Below are experts of layer 4 (counted from 0) of a mixture-of-experts language model. Rows are named router (the router's row for the expert), up (a neuron's input weights, with its number) and show model dimensions 0-127. Each number is 500 + 25 x the weight over its row's rms, rounded and kept within 0 to 999. Numbers have three digits each.
After each expert's rows: a language model's description of what the expert responds to. This comes from a sample of Wikipedia text that the model never trained on.

# expert 6
router:513483444514528483507463490458489549512498478480533533527504505493502496519466515534508456505517504556483506518495493496525501470526488482488494492485489498514491529463522524462473530473538528483530544499434461498452510486499537486493519528501500499506510479527521503508505491507530555473468505459535522510470463482564525480515499465503505491542481502517469463494520468502488508517544
up0:533500530492456517476524472515523490517530496472546515512463499501488506527488483495470490502471486530513509514542474509505489536515464457495470505539503526482504504530484511504488537528521531515521494502463472425444508523437514523477476500487530478521534514541504493490493443491496518465518503471537538531497504455531487493545501517492516476468511504466529509516484516538518522525507
up1:505520467508451491521472467509505507504513456497545531535500476511500482478436517497487473510556514524504514488499552488519503513505458444491479484480490501530485506465494509469473545512520514505519567501486455495481508506464529475493476507500512501512514410525516474503518486502527527493492549472514472474497495508529536497523501465501524504513469498493467475515540514499491521483528
up2:469528475505497512519516507477472497528520489505528476501505507553497504489499501509505492494499485532477505512502521519511496456499478499477473532491510483491471520492497509454474519496512500472506504487491463475484487474488487546524496500566558567534528464529521527538557478494521493445459511440546468517482506496499495501482491507528492463537488483478494491488499473481524557547539
It responds to: Sports results tables. Separators, spaces and opening brackets after names in sports tables and results, such as pipes, the bracket before GBR, FC, Stadium.

# expert 44
router:508471486507503506519477501491505521499474491484509498503460497494489542474496528542475483566517483524525479486501514512477470504548492491503479466521508506497501491524485524507472544469535458490515551515495472455498461492498534496505521507508485503460534462516490506492492483477514525444512554473487543492472429508532550479502535451504489516487462500493465540509511483489496549475509
up0:527484514498520502507473513482478496517487490482509468511472543515497503493508488476475525541489473477507499511536468510472518509555498498511515542490511518449498563510520477508473542489550466508507513480532478449493489477477518533464519498515475456475508470499529478545541536490515487483464525483496547510500465449542550500481492483559536479458493496494513500503500480496491531519504
up1:487472455509477487507513540478488511530522503500505511513474476498499470532495493501520480551517508525535499520503508500497456476459549482533506501499509526491496535508539554520502511514487507483503485533486444504487521458458540473461496501500499545478535505501507499490513485495521463494478513493535521485492491532507504503504497485522557496491428530485462453528503441515459504556474
up2:482506496491486517499503537499517520535512493509462546498508499535489506470534529532482483474488481478551479492510488482511513453516439532494540510480512529485508510504501531476464497484484487466533471554510509486459557506496490493511516532506488487483447459546548513517479493491534499469485547462505471514489486497498495464496506489504525502492414513524504503526501496456542507493521
It responds to: Cell-start in tables. Space or pipe opening a new table cell or row, usually before a number, such as | 9 | or ; 10; in numbered sequences.

# expert 59
router:523479454535486482506462489530531509506514455480529512471532544509488534510477517513472515535506499493527473490539548474497477517499467508457483476492520456491496531514510497497488544490517492474468583460501475485514467505499502486516499492497519496515513477498531521465555482474512530453442531477505501450475466513532513476508508505527520515512486492483513488508478511538505536522527
up16:485526490523478481531469509533524510441493477457513490461522540519497498451534518536491511518488507482556503501523519481510510496502464482494488495558471588542485523515474500486577516515473480476484500471439493525502461468469502508508517488489490486532491487508521473492519512529494499485474501485483506486478477491527539504493492487477500514474507507510473486524507545503520547507513
up17:500476517499493489475491516508528516503529489461575504488484475512499480513492484481494490520529472503487516478561489509506486519491473483491513492484530507463457494487514486548496489476507486486468551500493549494534448528444530503449458491516493536534462492524487513527518477438512485500498492477538505531478465499554496507496523488540532514494484470523497519510466514498518553478486
up18:472514503491500488457481556498484543525517490442519471508505487485484462546520492498499456520528464517532509489556517500480498520536476508496496507495516451517493515490527492488543466488518509479498538529481449516490515508492517479477499488548488489495465488522552467507493495479537546480492456480504507491504443472498497492515530470529525524529506504513477462490499531564515486465502
It responds to: Copulas and consonant-cluster stems. The verbs is, are, be after subjects or modals, plus word-initial consonant pieces like br, pl, dr, str in ordinary words.

# expert 1
router:529527474522498504513475506523498557464483506495499498493501490510443525497477513523507485528561526548529511507490501462511509498475488448512538500489540487450485471506544480472514487458520504505520506505493462496460492494493516509439517440535487505476540496494497539494522480514522502483499543467503509511506538520511527477524556482501476508502473517428492496482518494505524519530506
up0:463515487484512490479497502503531499464526454527511529475485534509464519502468543525510535487491529498444501462511485526504472461494477448498518474514460495462521481504536510532509491489491507458519513512494530429516501487481521524491530517507536487511539508490533458509518521493486520509507517487512545530501491467492547488512527543481533477479470481471475512478470465489475537502550
up1:492494494511503495542456528480484555493526491510484523484536522493483480467468482473513499532514504518529533477467490493524511471469520486527496493472517505491477483484515526483513513528506531498503504515482485476471444520484539561444536445522511499501550441528525545501515486464537486498496516491542504513510490537508553516508513488525471481474437506479515479490510465489487495484509
up2:497508524549495510530472491493473512459513486493502477537446527513500495445466486509538498488531492504507530495489515529522522478501512459547481539505541527526470464492493473483486498512502491455536474528497493462418497530516552516513508479489526488465494481528552479493514451468501497475490531518501498505494538498494485527518524523531495493515517513447497490497519488471485498491552
It responds to: Mid-word vowel+r pieces. Word-internal pieces like her, ain, un, ear, ft, plus short adjectives good, hard, difficult, poor; e.g. shep-her-d, La-un-ched, rain.

# expert 11
router:520460462538491490519483484514547520481509510489484505482447483525483523479494489489512517497550521525525531503521518536515457486502484482522490509490538460463526535504496496452524539491525468491529536489469521508459513505525537467471519508520530497468506474517497494522506476482494520467433527485498522547474453534518481484491495494513507540488492506474461500494505470508527552488550
up0:471526510528517485500496473515500478443540503497501503468529516507494507460492529490494518503448535508503505515473482465483498492521511456479490498537530497483474522528522486499470515495515528520490493541519477454500517518482484499496511503534468445494499497486593477504485495516477485491505515520496549486484489452520524492505521471525508499441505466463487590516464517487495490508506
up1:491521505488496495489443517501497529518532438515509493567513506530483474481483463505509491496525503513525514537527521491487503469495532447535493525535512487477535489499493508467514534498503543489517501484518420508458499504476531485466525489490507473549483535499552496525503505507496494490498515491517521504487488494563524496501501478488460500508447476464464464526491488546475508486528
up2:475562485497465516529509529496478529485525522534487460552535484529464489481435479528471474508492499525485527497509500534500487478526489512533519501521510514489465497516486519547500544535493493483537475471502491487508504494527516490517501500509539487518517533522473502536513538530497505490489515481490524469491496455514485469515505488487449429520458503482488475514524515449509486490440
It responds to: Infobox list bullets. Line-initial dashes and bullets starting key–value lines in infoboxes and lists, plus line breaks ending such lines, e.g. "- Genres:", "- Country:".

# expert 55
router:485486474518489498515491486494527517512515460499518489493493535493456511513443478508477512540505496506488531502501515478508494493551515506466481494482548482487506540456515497521507539466479489518514532504466476460507502457504504508471501493569495510492472496500521501516552498491482503482489519488530492518458535518535526491495564498492489525471489498432446504520503501459512497469578
up0:473477493510505479547503501484529468482528468506444497476522504501474546492487459561475491554521518522547519496519491532502513485531497556488490484498523472506520504479499504504522481515507504481532487493497489418542501494473472457485545520461486490512500493492502515502522484492518523479519539481534520514519475464547524483483511499488537492538489473425527491500512485482500485498490
up1:499531481513464472503503523482481546513490494523518505520508507499499475505479483478474544487465489525543505465499533490558494441527531448516472483522487523450476515540488532485527487516482481501504502494459484488476513477495533524491514520504490507532501502510499447513540524486514506510489525497539492492523504461514543504510510436510522452458472464470504505501544473467539455491495
up2:517521470497453499527494488487510534463509506491479504473496487513481544482454486519464500545546510516514501532514545519524476523525512494469517479491494521536504498477502493518481554477486525476519448518439497478484506468465455497511471488526496500508518516520530486535535508478497538484496511503562504512511510497474470530492535469462440481473518468473477527513531491464520489485534
It responds to: Adjective stems and suffixes. Adjectives and adjective endings like -al, -ical, -ial, e.g. special, public, national, documentary, natural, often taking -ist, -ism or -ly.

# expert 13
router:498503464516499483511458499519516537464500492457517500506468552497482506444470517555491497520530497503547486468498475513527484510526508486495487521503468492477483481501513504511492531450543507481501554520440487491498486475489538481517525512517474491484514439513500495515538465503485502486491533465493524536468464504515519521502540461484497506520502480472507520540471454508504537499560
up0:470495504499489477491497511513483496451489491489485447537468525502499528520482494498486541537480509497446505488543478512466502514516490492491523518471520524511484496505532484499519586512522526493504549496440475482501465476451513513475489521519501500498493494521500450478498538491540528475482533501491548515499467498532511545488492504544489481485548511506493538553456479493481515510523
up1:507520525518476499537470496503500519498518438471488535512505494540470500472480513480505479512490502514526476495505499491504505460473513458510513523518515497487491496471578510490483549507482499495482491479451510511496488478491550490505499540515478511522517419501558496501528487450486497486502474476532493522520534505505527509476511514545520494502459482464528441489509446547510489524500
up2:476499455507510512482482502525508515522525517541493518515475537532484518480504495560471495515519481491536492477500499497492496497508458501460516452506584509469491520485492491481485495505477508475529489495479481461462514466458497487480506539545462512566492450566531487500477482516547521477475517476515517511481540485502501541495491505543523457487507522507493487487480487479488502516512
It responds to: Line breaks and dates. Newlines ending list and infobox lines, spaces between month and day in dates, and on/the before dates, e.g. "On the February 12".

# expert 16
router:520494488538498480494472494499528527528469502483545457475508551545477492498472490527486489478539497533504521509517535514529501465519512489530483514507540473469489494496513541527491523470498465498467554503515521497477496494497467535472519501528521494500527466526498478521497456482494525436498501492493492536470458524504577503512514444471494529489469510491507542492499477507518494498552
up0:505476528508511494500508471507510502529491517495527446520530515536463482464441535545493499484507500497474491506504508496508531459524467499514525491495524495520483512492547493505511497480479448493492440480506472473497497504506503563490489510534507507461495510507509502505528472490501520454476472500508526525505463472510586498503542460491469512455481519499494543477492560510493485483547
up1:458489511521509482514472513495505516489506474545500525568510471482475478497511505461507503528481484520507528508471515480550521483474554484503499496504533516518472529487541492490522520508471490418471510501494462475478516484519525535475472526521462491507510449511515454513524487485530503506457544483514472482501505515517557483513539515480535465528486485509489488471536501479470464489508
up2:529463482488520499530452518466516503444496507531528537483518479505487466464486504508486565493523510499518480494525487531488495496520498504503489476524539479481498484545482474516471515500534510469561502512518511525479515470546486520526483480527477530508455499531552446519499547512527473450477495488485536499481453489491486522502543444520497490499478503510497515524517506484510492541505
It responds to: Wiki place-listing words. Function words and headings in historic-building and list articles, e.g. listed on, National Register of Historic Places, See also, List of.

# expert 22
router:481512496558498462540470502491500508484506461467513488498486499527462473519464482527459452526483563493509516498507521520507482510507514475492506477492493478523546472456519513454461521516515488496512505550444450484474519492492534481488491487532510523466501480536537483511551497473513519499492528448523502523475488487514522500568539502521504511495507484477482532501493463512494496522523
up0:510499496501492551496474520463490467499493474518483484514485500485500514514516477519532529502480457494548475498476460496495505501539452532536516481530464481465439485500516490507524495509510524493514497490521510472525456507439496534513491545481445477517501504501526566525470532472530502480495506504522553471487485521503498532519477527476494475516505512467512558525506510528464500502545
up1:449513512493481501503462504455510543503485477505536499502463516535495470508469491509479511500569521491482493510485513467515492485501519508498484483486512513502534547461535522481485508511567517468507542500463462525484470510497535470492498553515511526515486494505505531521544489460468500495509496476545507455504498461527519482481496452477524484526524518519487503513556450487507510545511
up2:561526511561467486517472530502458520522539486518494514500513496479456503513454463540446497504512511496478498489482516491531478459509494456481514545489513479519502539522483520482481515493434512495545507524472497481485527430480483530460510507491525469499494501513497459515507484491470494494489501513534522530503486490504505494525554491493545499477493556480490485468524471495496502491518
It responds to: Foreign name endings. Closing pieces of Slavic, Japanese, Indian and other personal names in rosters and casts, e.g. Sergei, Shibako, Guruji, Jankulovski.

# expert 14
router:538465496518495492508493501532511522470517476525512515470504518481426545503492501522472459516519531503485548499526517490481470482478508480477493501498508456509527520499545513479508519482539483471516521530516497522478489468500520495464556517507489531495504478535517499468483485487495484448489532481488460504481502504506529471517501462496544531513493490458488475545518502502544516543580
up0:486468542501458510536496492509469506505541466565502481485511545515522475458478511516495504479440488496520521512501475506521538485514507443503499517528495513502513503479549482482513481494489506503503476517478485481505483538528513528472504533466514516489508445517524499496468505495511496468494489489480510493487514461562520498472523494477457448532492487494510501514513481500464587545516
up1:516485497498475501538471514501487501551504448515510561522528492490493466515500518466481458508557504517531557501512524504521484444488478456465491508473508475475489504472546515484506538508527544487478488497493458489495550495479530485473503479495517539531526456528524494481469516515507472458491491473497472498476512503505539510518499494474549520525481532499501475548480505487509488534497
up2:498490522538493519521485520464493480505502530526542510507499498536504508444487470508515500541477473520474482477498470518491502419511465538518475449495545500514484538539527459474514556516517471466540503462494499519503506451532500527445506521507474499490521470493503508493500459497516529481470516510499508489518493499496499473516536478489510472465452479510478508520540479502514540477513
It responds to: Table cell separators. Pipe and pipe-newline closing table cells, especially after locations in sports schedules (Kansas City, MO |), plus numbers and semicolons in tables.

# expert 34
router:464503513519478521498514483494504521529502441459516506500503534521472550527470498516510492522472523502484509490516529503461478480520513509465539552502491495527483462485518520507512541461498468522499570490497452485455493478513514545476530512504500493485495503559539518480503475474521496480487517471535510458479509514544518502493508450516483487470491475442506527468528506488507480532527
up0:498516471519530513506485509484512510484526468468482471518526523485480513503454517517477500494455512516479502479511482539531512487527466528479532504544509510513449469511524535498474500501532485510485526525472477443476512481532501511502483503490507505534481516513489500478463500525504534487496496460543528512473489492520518475479509480470517527481500466435547578533469504494508452520559
up1:459448520493438470540517545513514529509501493496517538520532497466471481497470501518493481516508461485505529447555521519503508499473531471540452497508508489492495536515504547491489503530522495494516493486480475529462516483497466537484490474491519509500485471550545475500472525486517487505537527492520525504500495482526557517498499448514515474495468471465478503489550498487471474495503
up2:460511478483473524489524507503507496538501437533445536496483451482496526518501513488489521494486507472502513464495553525507501485529537534530527516526474481488517510505530529482472525475522505478522534514468485480446550506489526543492511521503541469489481469531473497472495484470489559503492485477514495506495539493483540469486491482479516512484480517483477472507552498523488477486558
It responds to: Mid-word vowel pieces. Inner word pieces after an initial consonant, often f or p, e.g. fonts, banjo, poker, Fiancé, Frobenius.

# expert 60
router:517513502536468489500514454477539534486466494490504475507490526521464526490467507531520494530485478513487531486522492520484507490485495503495517471509519483506507513490510507461532568512493502534467524508485452473459480513492528496487482477532517493530490474510487519527512484455485527470503541459517501510445521532506549490513561500479508550493521469477455468484516498529559515503545
up0:458497493493529482492519492545517499468492473499473487504506519493467519500462534535464511480463491471498479525535487483507489483511447464514496519555511507489487485497555492513479535517523511444475516462500490479539500522450498473479473505518527499516522440501512515493508510499492500497488444475508506496503485492510591526497487496562521511482526491457511527518526537521530492511505
up1:463554507513490456499478508536488519493505473505492541523526502527463514498490471523480516508509481498518506448512509520518509483477494476513508525514521534493443494511497533460482480523512528495517536531488455472525558512511517535483516494484518490495538459502508488506447531517530496491490504474548540503509499484521557474480478509460485524506469504507473465491497424525468516503536
up2:526494487500465518488474488508487525488517496536458500525521502545466527503482513511492509544521480473518502503494515471511481512523528500536519501452516508482514491564481502455472517493509555490492479497505520503486501494551508515503470498496536500532531518543529492484553493491501489486515479497494490476499524468481487487504453438504496435447551514476472500552490514473518480464548
It responds to: Nationality and language words. Nationality, language and religion adjectives and the suffix -ian, such as English, Roman, Chinese, Catholic, Ind-ian, plus Arabic-script bytes.